Experts of a small language model: width 160, 96 experts in each of 11 layers.
Below are experts of layer 2 (counted from 0) of a mixture-of-experts language model. Rows are named router (the router's row for the expert), down (a neuron's output weights, with its number) and show model dimensions 0-159. Each number is 128 + 24 x the weight over its row's rms, rounded and kept within 0 to 255. Numbers have three digits each.
Before each expert's rows: a language model's description of what the expert responds to. This comes from a sample of Wikipedia text that the model never trained on.

# expert 2
It responds to: Pronouns, -ing, conjunctions. Subject pronouns and function words after "and"/"but", such as it, I, they, or, not, can, plus word-final "ing" and "es" pieces.
router:152190131132109131158137121124104140094127097083137114109142110142207130158161077131098143129130109156173147158127127142133141126117145160104114107157136172102126133126111110118162114126140156130139101153119129110108091142140114144117138121109125126160118117154088142112133181128134142094147092126120125126112166110153152094105126127179115132139071121146136093136128125159110094117114103102085140133175071102147103140117121138131136182101163127124169113106137137077112112124127084
down1:152106122132147117132126121143151140150139107085142093130123107090109132096141162089069127177114109135149075119117151093065173118139180146104108125099100092114120088135133101096144129115137140108140135124103124129165101134124147096111104119112111149102135135115123141103154108114175082119141105122151094140130165165105175125123128143094142166143144112127152138148141121130143101128163090113138126110127122127135150183109094155177120168122104101140106128105119081112103164158111120
down2:106105111101167114111156105110114122087140120183162135135154132116123152149147101148141114116112146156127120143140149128148130155143088115150101146160066092133138096107148156139145120152118114114121098109107161145095162087167117133194129124153145139143110142118112121149147090162172100142119118124166131140095131111105112112165102099147069136116124086127151121139129130172132091113083115129154095098121149100079151098144129132134132107167150124157162108122083106145096148139143149
down3:114070128111128067100120097105120099136144108119110125121134163103099119153159151125128124130093147165118132158131101108133106155089122065097130125114142124126160137122133135140110159145119134142133172159172128101144108111089159145126159137094104109141143133117128120149082170115101094163108105139122161149117124138125133136130103155080138152142163141151081118130144138075123164129124153104141140192096111096088158126078161107120136126122104101117149154094101095114139119127156107
down4:126091120092148087116119114105147105145100125180127080152147146124168109127124091114126173128170149172119118136122127145107191129124128170124131136117097125164124097087146101148108130153141137075132139176150119145114128158118107138178180125128124098122166151146138084145075122092126140136094150152110133159120156132092137129131108153102127135139154107136073146118146098093154146153156142118133139152157101124123145114143121169118075161137094159153145131126118137108118104116111127
down5:138126085085103088129138102124102122139091132098101112092121124148161120123125108119158122136147171152121142124100139101159136110104123093183144154139141154106147120160132143155096148076120141142132127154131175164128132139099141098132077125107125150148084126140108124136140086158148135136175136149188151113156156114123089110079134116088097109093115146108122129121125114131078101139140092155136117118140151146142124152163136179132136132175188127143123148124134108101116156109102156
down6:141130133113125136139171162125110079154110093125108103139103135100145135141171159133116098143166141161178111123111136143138138133153082127123174126120107160081113105126141136135120093149141145105104134134121114113174152150085143111156113120178077093095137126149103050086155132106118110146135168145100134160143137131149167100138155144106118123128138087125115103160084128138152102102111149135111122110137086134117100157159127120161087126101160115130122118139110089119145105099147149
down7:138116123135129173121155148102139138094143155145142108133134155117133149128117122143147114101128115178099098142121123156154081106112150170131155109086134086138143154153094108123113159184137161139135144095089126122111122115135140114118110166132159149105113154114143101140121132097116117114098095125129106120152133127114111131137132094154105134135110149153108088112165172112136143147109131138103087193140102122160186102137112144083105078131185165120138128131107093066142122090126160
down8:138169109129128158112106052133143121148122131118158112119158148122174136156111143099119086126148164156090111167093123116147135109152085149147114146113135137128173121101129133122118126105154100136139143149146127123116102159156137110078151123116117164111137130123157101122156117165113104103151166127139123164116126117137121113156128119084103119143134157109093106118155119113087126173126185137187109109144159128134161097147066106105141111136193138149116083138111135122141117086137117
down9:154136125150110135147139101128139158133156133103083097130099163139181133134116118132153119161116149113142117146165145131121112151128124145129154160130112125144154130141086101152141180112092130145123126078137118151163163137079142096075133116132206107163097097142126117162134163131082141138123157118096157105093115129124116110104145104132145135163175154114144134090101139109119113166152110118135116090109146157151138164117124156144129116113100135094154182092102120089122100128155123
down10:119142162162093131141162131132154148093130147116164097108099130129109114139113126123136100163128163142172121154106098097141185127085107097147149127152101129144117147152105138104171108134117134117125105119133119167124129154093141089117080130140173111149135125117152156110127157114124133113167150109114133114091164164123100105123149127158154075139153076136101132165149111121109119175154163145127125109122111109167131159121094106161130145139057137111188105117109126136093119141155116
down11:160142110126135113092130150187134076137136105139132148149154116074111139118125158130108115084153147128111124093144127112140132137133103094196125138122159127135104100132144136147164158137168114142105149132173120125138129078111133143087137139081164129130152132139111141126169136100133169117149088101114108127160148126157131119130151138133110118158120102108144168145132111132165151137134157118136138148091079105106137167139112133116132132151060151118097089143090081109099156168096130
down12:116122150128111121152088157117122127109125129126072107102113124137146127125131145122132085174116153133169137135090124115102131118130094109114124076109125121106107199156126100127129114140101116125087135154161112133140112136092118141165118155141147114081068144148138121120192126123094107173142134109140140120130139109135122112091157138143118151115113088159112052150120124092135087148128145118079135171082154118128118126125140158102122179123125163127151169128106123146132143148139088
down13:119128159141120171137141133108137097149133112153114102138151115146138153128184130153102126135103117115146140113113117109119105135149141119161150121111128120105135163123137121128134079117161165114147149102105119131115094117145118144125117155118176137173168083120155128078123159147098166147128125084084113079139133123147105121123115137141173137140223086114153145158119118141087097145152139170107109125072121128109098116105127112120160091115123142080121152113125108160125167144149100
down14:133118092074136126133085112084160118143144142112152149121182110170114117132142110143110111136109098155095153108138182156112099123154105153109109123116120125094092144141104134121117159171111147145144145109118130126111151133118141149138150103113134100168151162117126111101160166107161110124133093097103120126157118124136096159152146111084165116147201185114146114122156090082121107118094104117108090123109130149167122128149128118136125100111120092158108150123122129138168092159105106
down15:114115114129077125153112099090150110152121145164131145165136117114135098141152102054092123157083149133110188146138103145091123133150162137140128107148203140091116153119107129127120096137076091127111088151122098115131155151133143149161170139119113133149138117131124154103126127123124136074137154114150136129131144140109125123120144066121129132111151178108138077144178080115114100116125121152144142126136126144144143099159107132123084128130124087122141129108137155118110148153147163
down16:096110141104108146100144149193114131132147138098121152104151106093098131107119162113107117057137118122103114047120155176153139129081089089085111111121111113089162126137116147131128110090124152165104125094149141124118097110166149091136128134125152097110146139141113154158142160150136164139136100111144135140140139122109153113130109145129159153141156126078144111108155107176103166139136142082115119122096097158125100121107124114132150124137155109129130137095173145143126133104111123
down17:099123118132134152101112132103157133133104089135131131100122141130140096110170126138137139125159160179082109100152129134119084142166070091127107157116116144142157083103143101129102116172110158144137074100120128128118127125147154134149143172147086094154077171165070122076110164126115129174089126102113151094137136111143104164187124154111109145131129123146091138165138149116147145095131107181150125110154128129119121105116122132138140128110126145121132103136132113115092142129127130
down18:168109137127131113097174118104136094118168123114156140107109139143176152144124167145140102135130164129103105142112132124149141140137138098077172105138117141100085122142114112125171042179119155116112136129139138195123092106120091123134141173136107150125153140108098114155163109097102128124133154119119132135119161134097133128157094163123121133121128115126123149154121103129164127124196136121146119120116092104093112111143174104093105150128113160138146132094123121153109093131157160
down19:171137102090147082167113145123176086108144093130143141164113137132144143129163108140134117094123136123163109129092129149132096115149149106127145099146125112125100143161146155104155120127151115155138146135139125113177158120130163118132089142158178089144162132154156109121143161100162134096122162151128147136094081134149133095105138119115148146134101117102112144130111162134141093146097140175077106101121105130141123174126152096107136189117123105131160108076151148122125110164094134
down20:111132096158115109183159085121112154084120139088145132131121087159107138126129099135101128120114103115152121119126100145152109126107129093169173060137155145168095112126165160117167166148134144120114170160139113134103149153145091119107119165160136125167142160110140116117139153136134142116165119170161118158116150134170133104113183166145120104112077136142123131137132113121105127137129149117113132108133109126153148137111183143186118132189094133134138114128113144132106122139155145
down21:136102110133102091154124112099157132123125110086116154071159080181119130134127109108138107135146106148100134131095142119147151097097184113147116122170159147120140159157091107134111113125144131137130172155114127165115099115148163132148113146112162125101105103107111126135136130178141116140138074096112137146176116120129162108112150141130117097092143165095180147087176094148132094121147145118171152125094100095149097138129110141136108127127105150128101143109119132140119136181134097
down22:124118153142095143145171163154159094141154149124125107147143143091072112142112124142165106087114148152105170090167146133132139113121165130151117141122097166110116110078119169131165141112114113119151110122156135110152110085133128101156122140127107138125129116128121141114146131113135118149110147159094139126106163173158149112151116182100089120167173124117099096151123070153133114120103119151130104107125121120139163150163110099090118173079144156125150125134144174151114128160094113
down23:151119143143131086144154140148105121145111072165152122129106127103159118085157145109126134123108162124152113129149090132118134119129109139159131131134122153116099153112100167103117118122132101148119119123142116108133142168091153117154153094110133129152130120137118157156166146140172101133164120128102141140149182145105104061119108143186105096105114114144140106115118149122083105155121164159143111121110087184081067122144136099130131130085155183134156093119105107120138139134164131
down24:135135106107132175109117145153140123091130159115110120145181148116170175136119105132076156127090127089105123120153118147128144143104159144084145111139102144093130106116143143119190140147103152174106114141133085101135110135146094117118094144095124148110130112122151133126136101164122121144121119171151162138146119118143130171130114127144156143140112153114115126131117133135116098109156119180178167156138119119085117151144125107093117161086111135159165120126135155099104190116179091
down25:135150121110142111176105106144175126146119133084106175116151139131146116156090134114156132125129102095152094178122137092181146112168129071122068150124122112154130131128093156119143138104151141130174093122080131120148141152101119157131127154132134159114166132150126114111177128171107124140132146161093132114105136111097145167148153090142138113118115134093123171111126105120084161122146130152153141082145110103131108156094131124097115159145135096088147127126100158159131131115149144
down26:154185114160122088114150101163116090125167149093128134103159140145100154106164137148129123136182118144096102112160142146141145179119088119150097117118123072137124140147128123147108126125116149183147184065129126106178118077152105124162120132081124139133102184137112146159130120144118093146129108143146107135101102162125118147118129140132158135107092133130108166117126143139131114094122132144097144133145114133131169096122096120122096086135145152140111143148148115122108094129146096
down27:142129160119140116178135085129148133095111146106080137127088149139110170130106136126113121149109104092145128093128171139150122121134113123164132116095144160122155115104096109191088119123129130125123128107125151032111090128172099173085136125123122146114099156117157184158090119132153115108111139135157120136164113104134144130137107130157109124155175155118139108105100131106163129160174169140121141130149138139123115098134127110136147095116154099119122116169159138118153130143151147
down28:123124114096111119147185177139109127140131121120150109104122139095135146144147171138106097150123141106147107137173102124116151126088144159137095156144124125140127150160116135124141157085117137149119146092115085135179115142165154114129106132129166113139162132115166121171092148119145143134142120118132138133112144155124106115141163111135127097147094070116144138134158149120101105125107103086146124126074108069152180119131169118132082145159125116105156093091091107146091167119133171
down29:103139114119120129110116156084138119149114132127134147128101112130141130128113140157149151130071178102125126168064143153168129117115155140119138136117144106174145131095180152155092122098112123133165129136126092138170124149087104106124128146115134120118099126151130113136082096132124105119110151130146140159145161160110102096116137099127075145171167117124151192118123135092131118148151125135157127135072109190126138164120174124093155119154146094100146136119110153132156119113100155
down30:093143122130105138096112069108109082137137115118169109131184090138169135139166136127154172145168120138097158164148155117148122171110101098145129101090150106153123133127115089136109123117110189145119105090108097094136122088132124145149133134135110146118130163131155124154145117099125126128128114158137113119145126132126093129179112175128141106153080122152132107094137108093150135119128127091089125131101089124151106089153120128132158098156156128116170155106106119144118139114103184
down31:121142140128142117143082146094178113107120157156154143128149152128160147150153098167146077107129126102171122099135161134113144084136144095072160136151127175073136169096102154110183109150118122130135139128110124141082137163118127125167164139106117110122160121116124111089118118147119146159137128097113173119114126138102156101125172146132108099141165102103115116148082139120100153122152158121073135145116139147131104131113111127110130162130136148116086091121142147160154146138156107
down32:091138129142080095140133113134186169117130102130161117127142122132089148148108145135101115103162140102189170104137091125101144154141109110127082132130109161114161089136152093129096077116148147154117081143139078137139156140147106141089153129121157105141066108108164161109129147122144126106119085126114131120153138155109150109161136183112127112159114127196153109119075131142140157123127132109167138112144114109143121124154120142131154144139130124132108129107122120142138146145154163
down33:125126120117109113127153115104113128090094131151160108137153086156129121113067126132091076121123095072072137137126075138129135109090128097128133126131118134137145096094111108120130169127133108169093116124142118155131113127124124140122104112128095108157104145152151097135149126156089091119110148133091147167108150144181110100132100149129087140162118154141137094141133106115141116102100147140139154194131111118126120075127090204114121152119084132148129142129141123126156161125144138
down34:139114146142152123156105154160172157117121096165175163108143099120121135104115094139091120101100137144116108120093109144144115118096092128097134112120133062100132125144139156135133144147149094159129118159168109145137157107112130122152121155154151107148103107123145191098099156096173143133163094135130127099102110118106143111114154121160132173154125116096168143118128140106085137097174136123106126125129112170101090111149140101143146145115138126176162165111160135107126185125120126
down35:155120118137130109159122111167142148127123142143114125125130122096128146107153120118155160136107137169175108130144135156169136154138130062148162104111114150132134151142112058128118154094111110116121130104117171156142122190165128112122135136133124120111142136160094125131134122101130086115163147137119099146133137103085113105086150123139050127135137123095127149152153082157149154183127103111069148112113128174145133111136173140093134083108114141150105111101132125131105156137128108
down36:143148139145124154118132124122171108140113074114119094060154133136158136127123144097124132148177116158116166133133135111106065155151143144113148150115131164120112154148161092098155169116126165140134097095095126170139180117107139095126129149140143140116130095124121132141154112082121129154176101112131115139160182138135094149105142170093136155149146111130111112100104128131146139109115126131132116125082129086112144145125125155091129130167134110151166112139147064114152147159098135
down37:124149119144121172103121102155120109100166095127113122119101125120159141113161081134143106106163107157088098121137125119102101118140148140125149113139199148126121121100163140113086134125125126122130158120120126153099156134102135096114124123131144080112138137144151126140088125109133128133109132141198122140143131128096123130133111162120124175151101087175106131161156128113110146098103124091105144131179106175144150125126124115155162141159195137143159149111091130103121185071125120
down38:137133128158156124180161142111172145091125113138118117109117104116143150102077102124129116168140143146141105103149137102103142111098127157127100092108129114103178123107104098124121104113122102121142137143137141106144157108111142173102162126133153094121104129117167113142120161089107135124165094167153104154125159127163146142085118115122105169132085123122141081110101150154116110129183219100140154124159139152170112123104124146116155134136106177116163138124139126110128127139125158
down39:149122087120136098129078131159076149144152100099176148133115126134178138098169105140166139123120091116135133134133105105147135093148169148080151143113124148104126137124172152098129138112138097114092160145136121156117113102152113137124176153149102177120121128124118127157173129136108091134121139122106118140178110129109124070100150178104142120134172113088118122132184087119139113101138107131155138138143158099144105145089126087147146112148105133103106129118176109144134114136136113
down40:134089172123150174122164145101148105095104103114155153087140150139162133100150205105128122098175123142137083123091146147095167114124149105120124152112094136127117110142119102105116092125141088112093091116116134111126118105169114134116127135109090147126145162104106110163151106089133117160153150105110140136135163082117114155122125116186097136102137142136108165119130125125134102084102132112110113098124137122133095102141135148106099164127095151123125130137165065123123151099131135
down41:161129146111131160137125152115124090128128111124140150147112061101137103186142131109177109133150111126101101077102140098145097142112157141096108115100084112179166094090112148129130121132135159118138134109164095134142171116117107118112141097158166174118163133117153113086110153137157096150134096116113108119104133148134120081133142137148084151124145156109139126137131136157127153129125104143185127124133085093163142108138134149141150114129140143120088116151141181151101127119110171
down42:135143085113065150142133145135168125128141150121119115127118109129139115101107109115163118086098160124113168157134071146162122161119105120101145137147153126134143111136175158142183185116101131134082137145112143110133119141138124128166151133137141131114089134121104113151078124130117156151134112138125115125104067092122112129172096170150102151133131128107115161139153147180152097093137156131151127143106112181097158143183116149114146096126129155129137133117103118117126162096123086
down43:095189160136109110143135114121148131140129148123122154150140157114101138112135130099142160141122161133108154156118120148197115129111143107118148088129125124105114157130136159133138125128128097088133092100132138126111105134092087179143088073135073117137157122142121157126079120152139120171103139128112118120145134135152079114122109094108096101132137181121084112140129125142098151149129109093069146121113177136134107076121152117087097112127138129131094145174118108085135093129129140
down44:103084145117138121144133129101138090141144153112129172135128138110083156096111158165140131148156138121112100112080124168121149109086120131137159133168125105109091103128140092147087126123127136128137113133076093079097118123150148146160096098205129083105102123140115129104099103133120111148088112121092144174171097144127140108120082124130099115097145130137116131086144133152125136141129097125127117161134167125100138091133168076107141135118136083091141126126119155127114126142103146
down45:144081140115140161083152100149153096118152064159142120136153154118094102116107121137130127091113149105080119119122098146137125152098140129147152143174107112145136163127148111155109125134169114108107092103180161142144140121127142127159094150135111177172141141155135081094107161113120102113144138145088111146096091118163149126115159124142129106132103121098141115136128130140148164134139111111061094152137134178092125142115161122136103117148158123153148104113121108111113102084104107
down46:140091089164123151159156094127169164119105133107090115135114154136128127134124120108136114148154119109149112136148111098103141127102135116141112119101099114116122135134136095098114123095120183129114182131122155110082119116132131113112164092155193135154116111141053154127083126144125144138114115087126133134105123133132127154170160133117170116100102136101163150104107098106108127170182115147104113144130122092146132129093148171112126131120121158181095086132150149158162126112154154
down47:138117126133151114129143147109107140139110169123108078133159162118123159133121103119107129135156159130124108133164168087136112125106108136157146137136120175155125122096139161135125096152116139148123105118135089117110163130088082089152162139110103134153146117123093160074143141166134177128139144219155119098147115163144201127124085093114130113106118108099142145133121091122128154110124129086101092174135133134126121134119116109101127132155108121124118085163157138154137103150115123
down48:121170145126168094118123134145110135106129144136182167133152112115111167169095136140106081093138102129112127126138075087119134099110146150155119113158131157148085129143093116125112089184129143101129121117126129146112143121127137087109106111098138149145111152152137136127130089115125136150103152082122075155150088135123138168163103143111122118087100159144112119131098135156176144127158121145120147119150108132082124125179132123100137145125091116159154175127156064126130117093120121
down49:141155121118117108145121170182161143147109166125136114144129146128161120122077140132145086167107051118123144129139131156101122141110097122126104159121093121123166093122098138142116096090136168116122131096158121128108141121131146126143113100155103135128134143109130150138115155099135150173138139162169117126121127161108138143144154144105140150127158119098114126101081163142180188138131145121140106123099095117161139117123097116129159118133119101168146140101194110120165079112079129
down50:099118144094155149137121159125166153121110171148127139107141128149111171134150120145116102101135093110111116130078128138160132118143123126121209132122158109114119135108153107120128151129094149179111148124169112112185142163072171124137135144090139152149158169182141111162111115101149150145090141138114149104125136131151154124131156111125157145109101133115139100128160146135155174135138108112120138127116117168117125148171153144169153129125115137144114153117133082163161076125167121
down51:147121124113119092122146090103135105144121110111119162133149124126126137127105135135122110138170145078135126108121187085137133162116120140158118111169146149130119131130142116169121107109156178112115098130137141131150130124136112091143066112125123179099115121109130115156148076126132102147134135094123121107177122163134152128123093090142093122149124103080127149141125101102107161123133131151152063094066143169117081109118174081173148133140129129131125114136149130103110135070136126
down52:098143137129092093130123114144069114122109160121116168148128131117139127126067121092125125126116134146119135133161146108134173125141103129135141117117133152121163153097115096146162164151105145103145136125091118134134108139149185076119102104103159110166083124107154166130125136120120122102135168119142140126137111135140117095121108113096148139114109118129149103102091104118128153168185153094131169123120114114099136073103105152119103077133115114090157105113152185073127169114125114
down53:111128139084120151104169166136146138133139092124148138108183115125123156091120129172087141109082080129129131166128145108157102130104129122140135097115120155101117147140129122166149147124111173132130110099100129121115119109107145189139158115137135098125142111111091147168139133098079073125131134107077119119130162150114126095157092118126124138123123134114129087135118153119160182099081130146116148114110080099098085079162115132127148151153116162130138113110139105146155146112111165
down54:119103134132097113151148162090125122120127122102151122101106157110137137129125165178147121148141144129137170116107110135108100080132141106072107127108114173073144093154114183140128091116114129133115141128121125146150112083121125078109096080126074085095149101142138120108118150121183142178143165186106103156076142118123136110159112100125123158122090138126116124148131132139136118129103102128160169111113092093143098125109120125120099146170139102152129134126135107127124142143101143
down55:137141143116143108127120102161114099098148127153108074149134107115205088143103094147139119127113096149164111122146139129153152146122132114143146145179112098106138097109146086115134134112134154152123120145146120145165115115098101099106133147133136117138124135152158179128091143138155150168150101133167106142117142165163178108129103148116122115114117170122110134139115130078145107163157118133164133127154078186136159098149112163111126112122180086107147109162137159093117134141135109
down56:119086123124156128130110158105127148143110121069101104163099129134170123150116132105146157159106104111138071148131094119131113131132135124095150124055151136099107092164052176116104164136118112147141135125131101121153114086119115136140089104153118139124125167129134131107135100161105126117130117137086123098128154101152139119153179112107158149133091165093113152110130112160156138107141098131152149101130134110175109112121161172145118138133132119122099110158137104161099107162122109
down57:076122167143107106149113146100155127110118117140148112131100162169139160074144120100147126147185084168171164145135121168119097119099159131088112077105135123114146123129111120120117156136061134124125146113120131152132140106158103116157166134139116143126110107126116084133075161161122143141099068126137153133135169133152148112149088141093093161133128109155125134099140121142146149135104126138129111098150132124140117109143133156118130129131141127108098141166092137128120116181076159
down58:118080142118118106134130149105085095187156156146137143135134117122132151105200135096156112092143149140113132095156141143124135110117136124081131155146144103136130109142138124142119083110115063108100090133115109097157141109157132136115141120159110135151151144163148104148091147127152082125138115149141157104117150152159146148155116125131096141129144178078117117180178113072130105111111123156144134121163131098105082121108135144112141134100142096122082144099119118126105154133136104
down59:118099100160090118112133182114121136132138152088109138135131137130109146207156088135102144145109114051174074173098145103109111113129147105128143120165122133125113142115092133103150108096130121161139121129103154148100171127147142139126145105131102122139156152121114161136122161121137126120129111136139157157111135137118171144131102129143115138154151111113092151162155141128138134123120123113093125136125114160142085114145111098161098141049125112117185130090122077127137143135120152
down60:146101180097113141162160129130146128103119124166124104098117142139112101132156109105136117137138128131143139127121123104107140140117128152120135146123098215159140071145159121111133122099110119158111098155111151141147133083168120106160163115111114134107098096135085120179110131102140112129133124108138106089143168106132185114118140100147066153173166140099115095136148161121108096117169123152157110119120117129151117136115138108084085120093095140124154123115095135107108139121093127
down61:173108119131146179125082101108098149150114140109106112157116119102128086145117153110154077105125156149107161134083132124121093138153130093137109139092081149104125134127121134091117115090115057132126168142109124147104140141110094115126117106125080126159136128104132122111119093142119159163127116132099117112144152126138142142137153126107123109110171155140087108139104110167125091143122133128166134131130186093135106134091128177096177172159104105143126115123116106118147168147121090
down62:155094125114133143107110092159137148122118156101064107149146085154096081124133152098117103103097125111152109133108132145105128083135120131140155156143157139149084136131144103131104083117153121106136142094136122095162114133127149147163119094183110146148172124095109115119134129182089110116114127155136105145147162105102147131120081125098130128127133113127146111104161120148123181146123148185126145129132070139122117099148101107134147084083131103136133091125173121098157121148138139
down63:107153096143106147120151099140140089136174142136124086074123120141119108172138118133144149143175074175109146080124121084133125117129129192089147141106152190129105128132116158111119059122105119131143112105131157159129150157141093086129130092159107061139141139120114138118122096139154077086117122140133098129136090135119158165138119136081150097118110140120098129153143100104131111113151145140126157132136129138146113135143155117100158118117116110121150134142132124114111124153153142
down64:116080117088132108138145085152102106127114179146143114116125133131114103166099128172150105138100131142136111125131116124063116162073129117070146161106065089119129127135173134130104118135150143129150094154096134127152111103111116125111110110172140135134147135126122103118137155171100087149141150146117152127155116138168133146159116137105131118153109127114140089077140122155142130144155126150086122160109137125115142147099126145141126122138138162118152112175134119131075066102177132
down65:105158163114137149139102088157148128133174124128148147133119126114139149121094143105107131127111109137114078108141111129120118114139104156134155153113127107118114210147113113107132130142157056143130140084140114142130152163125107142146085112149133118155107089136141167134095161145141089144133134091164084120124126160107079109184113121082161145154106092119167128173086150105123123107092129138112148150141143127149155143126171126117169135141140069129141148131126134144153115132144116
down66:121140128114127104089118116100160097136116149137107124114131147156129119108083149130147157136094199181118091133143148135134134130144144098162123135113107132134129104177142126150091130092143118125144127140128137178099119115109091126112136152127113155104101113122196112106156121114100120166141143185108112098159133139105095149168122137141112127136104121208092127106095127100113139133113155174105052151114129131156133174115119119116143137117120112111147145133127120089098116153105128
down67:131099157101137127104133183087157139087137099090118137140117138151115147140135136148109176112136091084183094163159131131104148123109156115127162139130154109100113162192148113113175126112129129097159120132141144160120090137101126151127147126122117082135125118141137110132135119120153150133129139128104115146144147123086143128130134111168130119175138127144153177118138140151091156159095115133153102106074100129092082129119107111148132089094102106125148114143162151146129157077152088
down68:110140106106146130103104138099102149106121084113119109133152134135160147127107147139148101114151130150094112132146105117133145093128130196112092131091132159115128099142122101139113128150112128096125137104103123128114074108150074139133115116101137118155125089103125141071117178136171146114113094085118107132100127164166148153110129093142159080116119091131131138165112124123092132131121144113141123103172079118090117136109170128140121154093174089132151066149149132164109112120131154
down69:113129111126202123162120115131156115095140117149156116128087117120094114109117150097136104091108140076122147142147128131144117184111146122139124147116145136084123146141128114079106084116146137127076106105139125183094119081106141164125125134123126101138140136134136121126138108115120129137148135161122113128154181146106119111117101199110117105161166134128139143126114085182112138127144117155186148134124085141153115092118142119099150130157162158165115118098120115109117168124170120
down70:094105136107117095188113097076109104130141114129133136123138160151085115125159127115103112131141125096155121115119103156116176137129138119104131126137142137132096136134122158087103080088150122157127169124150109072140153153129105173185137105149148120168108101137166165116135151091130115146150085116143131135122122124141134128123130129107116107157180124179129094098117137139172125103116093137112117188120072127090140085115116100146136132140138134126123106129168153156119090109114130
down71:115091112127131158132179165154145148129120172140124131127158139119150159128131127116085116137111136161153147123126126180104164150117122154123123076124127104095083144126124086106103109124098080150119112145127120127112149109167126121104141124131126085120132070113128113131126140144099125102125085167115110143087115113121173129147092137161122197085184134159174130130100119134109096123107134116153145082109112129131106140104133131133105176134148142111123097127141108164095113081150151
down72:144158148121134135093097131131128148163129174158105115095119174123091109094101173132101086137144107141117085109117114127134173193154130121143124163087106117118161118177103105133092130103130166136135172119090141120172127116130129129105137119133078134115085150091115107135136126160102155140106128076129123135125086159139109152140133153098126121099120128144182149113129150136141197108126115141156153137120079114125155125100131137143124132122139158149128080166134132137154110122108119
down73:127125149177158145115169126153091117115131091128149146156114161157127083087101114109146120136119129186080140111127139125117135172132109116120194116136126145135156129129140129151131154121164120123145074105114140097152113116086131129117083150139122160134092161112107133130107130159144124122123117080126133158120141176124105117140124142113158143157104138099136107133072154142136136123159106117195150141165136169131112087112175120126162127146115173095157108116108139137139092138164136
down74:134127122114116126097130131100142134143116085126095129127156159150093162092119136167122145128140078148108093117119110088132128140131146132142162158140165115116130103131143116172115176071135135146133107107127121133166104160148131147106154166149094116084148156136116170120177147138122127108118161131112140130164130082121144168110168116108125114155084118124163113144120121111175151159111153086173113120092120140169145132163114154153105115112130082112113111074155127095095095119140138
down75:125111166164155106131115111131157157144106154104139110110124179135158128118122120144120127100121119195132114115114113127141103171154121147153118136138127144125127142064148141127127112079111121109126119110100086131167154130124142087120152131096153094147078154097108136154102086121068138119148142089111123120109117112125130164163131145144098089141117099165135099163141092149147102131110103172158120160127097097105120138142105157145089097140107171137175156138100135127145137085132151
down76:089089158173103122119147176110157140099144113124154168185133113097086122162128115116135138145188159071098129140113128158150104134118122129126113182156159125154108085140124116150136163133114137146132158129112123120113074139149141151151136121134087153139105120141151097120113144159155144138143138166134109116129105136110143125121088130125180098094141108113146093127135151093106133161125081125115170156102132120124144109083131127086149133113153159144109154093135123160151094141101118
down77:120097136123112133152108133118192154135108098086130133120132177120161089124110137149168137140117104111131146126175156105171101106131112153125131130178143122137111152101126122173111079141122119150159117106120121137142119109101115122170116132123164146176105091098145132169137157136119112148120132126107110132147106166105119115142102148150165145118167162120184092083124149169139122100094140118143121097138084183124120125108117129124151124122164130180146163112126092120127157157097156
down78:129121123107069098123120175074164120116124141150113117130165174174087130121117123157132123131138118113138116104136144117136101110103163140114146114157158137166126111157147115116143120094135149103164135134114151106164123155095136160193127105165095117125170144122101103158131115108133158161075096111116120112117106114124136194174144124134164115127144117103140131129158081123157152133122099096136136146121173166143114089107143121125125117103090128136104110111143127140114106146072101
down79:122078139110129147099152086116131134057158143135136087149091115147117167136113162111129097149136069141080107115132160149138111082134138156148121131134122134140116141086103150113135174134124139135147123103120174108129116158088145140154092123108151147084137150095174103121143109158077124137130149126138080158110129117139113126147132126162110134157121141110172133080096096127136099102149110141108145096120123129164119136099173163140103134095109101131119116133163135150136129156174134
down80:147090176105127127117131151112151155166124109140124109165106104092113123109145100113084120114099132130149121120094127138145147134139159137145089111153101143119077125109168139133134120133127104131097167120105129155112157148123095146138142129095092139134118116122151121181092115192121072090116104123123121133114126135090144149182151128137120142123115115091159137125116091146114128134103131146128119102146144143142113147101156110117106200048140141172131115126164099171105138124167126
down81:100123171173083130112080169145146164101148139133152106127093127074104132143122106135152101122136117149144148147148149154127140109144148144126097115172117115093133085157126134098137144138133160132134127121150152176081065107094129131140166109144112145151165094132109129142161137125141113144151129145146138152166137142155123148119145092093102129118141135144172112169109116112109110121126141114126131156170171158101171128095140113111146076124111126073160141148127082098104147135134123
down82:084113149149134147098119097132116174130131181121147156137129115189152098130131107136148134118134109109101135153139153153143103153127160134139144116103155148140111163097162136087115139179128160135092123138164154118141107150160123151099143175130120160142177115165122107145086135161112134090125121091130109127116104128112102159140078121106147144111076151152115118101134171153115145156104128148126139102135115128127151065107112087088137104168126160143118137151139169103138124103102105
down83:131121133111153096114165161140194080135109105113153124136124119122084172132168132106123120138150108078116055136107158132110141125154114150070133078138153144138149126128137090106137090139137135121120143108122160112088129098108172132144127106147095103169131142141109102143109153100108158166111144113120129126136067089154131115100116130127137124146115143136114158100128128140117134120132161169113102159124106105148101149173120101134173133154105108104142104117097123172165105104114116
down84:134172120163114174141108113142209146121160115125148126128158113126139070110118118131122136108094109135135134156128115124127138086113141118104100165099119132129187075147140137144108151122174100099127126099133128119120167165118171122097121122118128133114127141145124172101181161069152088155102143087117139158148136095109098120144148141129127140153094131112113100116115133141201163108112100139119141119143135123132111162138114099141119162156116146110131120103124147125113116165117172
down85:111145086161130069129153133109149121128169132130097116130095080151114118149109082120120111171115089092117162138141155102100127090145140130135074143124128141107101145133121149132087124097088114103157103151134147104130161115156120120152135114133075156176119109145133138138128138133106103139138120119088101121129095135133147116126139094142159143103103128117101169178146105110185114147101166084124126127083140119164127112113055112099155142159117147113112108135132101128138154110132107
down86:121141096105110118110107092157146138094114112095096123149141127174156079155152108111134140094195120141119099131102157098100095122146143098157133108106131074116113129097129127080132149142103135170138162120099143105088136103097156125110170083139131128122070106136134142129167167129134140111146108090155139108112140117173137150169138106148130135096170163142143141119128106121117137101128169137130134162123162123124148124127110142099137084128120099117071124146144124085163115119128108
down87:144106112133104104135146089145103092129126115129152144092106166155155172146144103126165129159155163103087124106134136113138138166129103138134089109141147090100148171143117167138112188177124129166168129137138094130124116129070125107151119110166077090142166156082116100131124142114099104088120124127137104128119101105104136139128133118100137106147099097123131192160101104092138134151128150140108112096137154143130149156164132082134120088095121138150137133105144113135125132140110147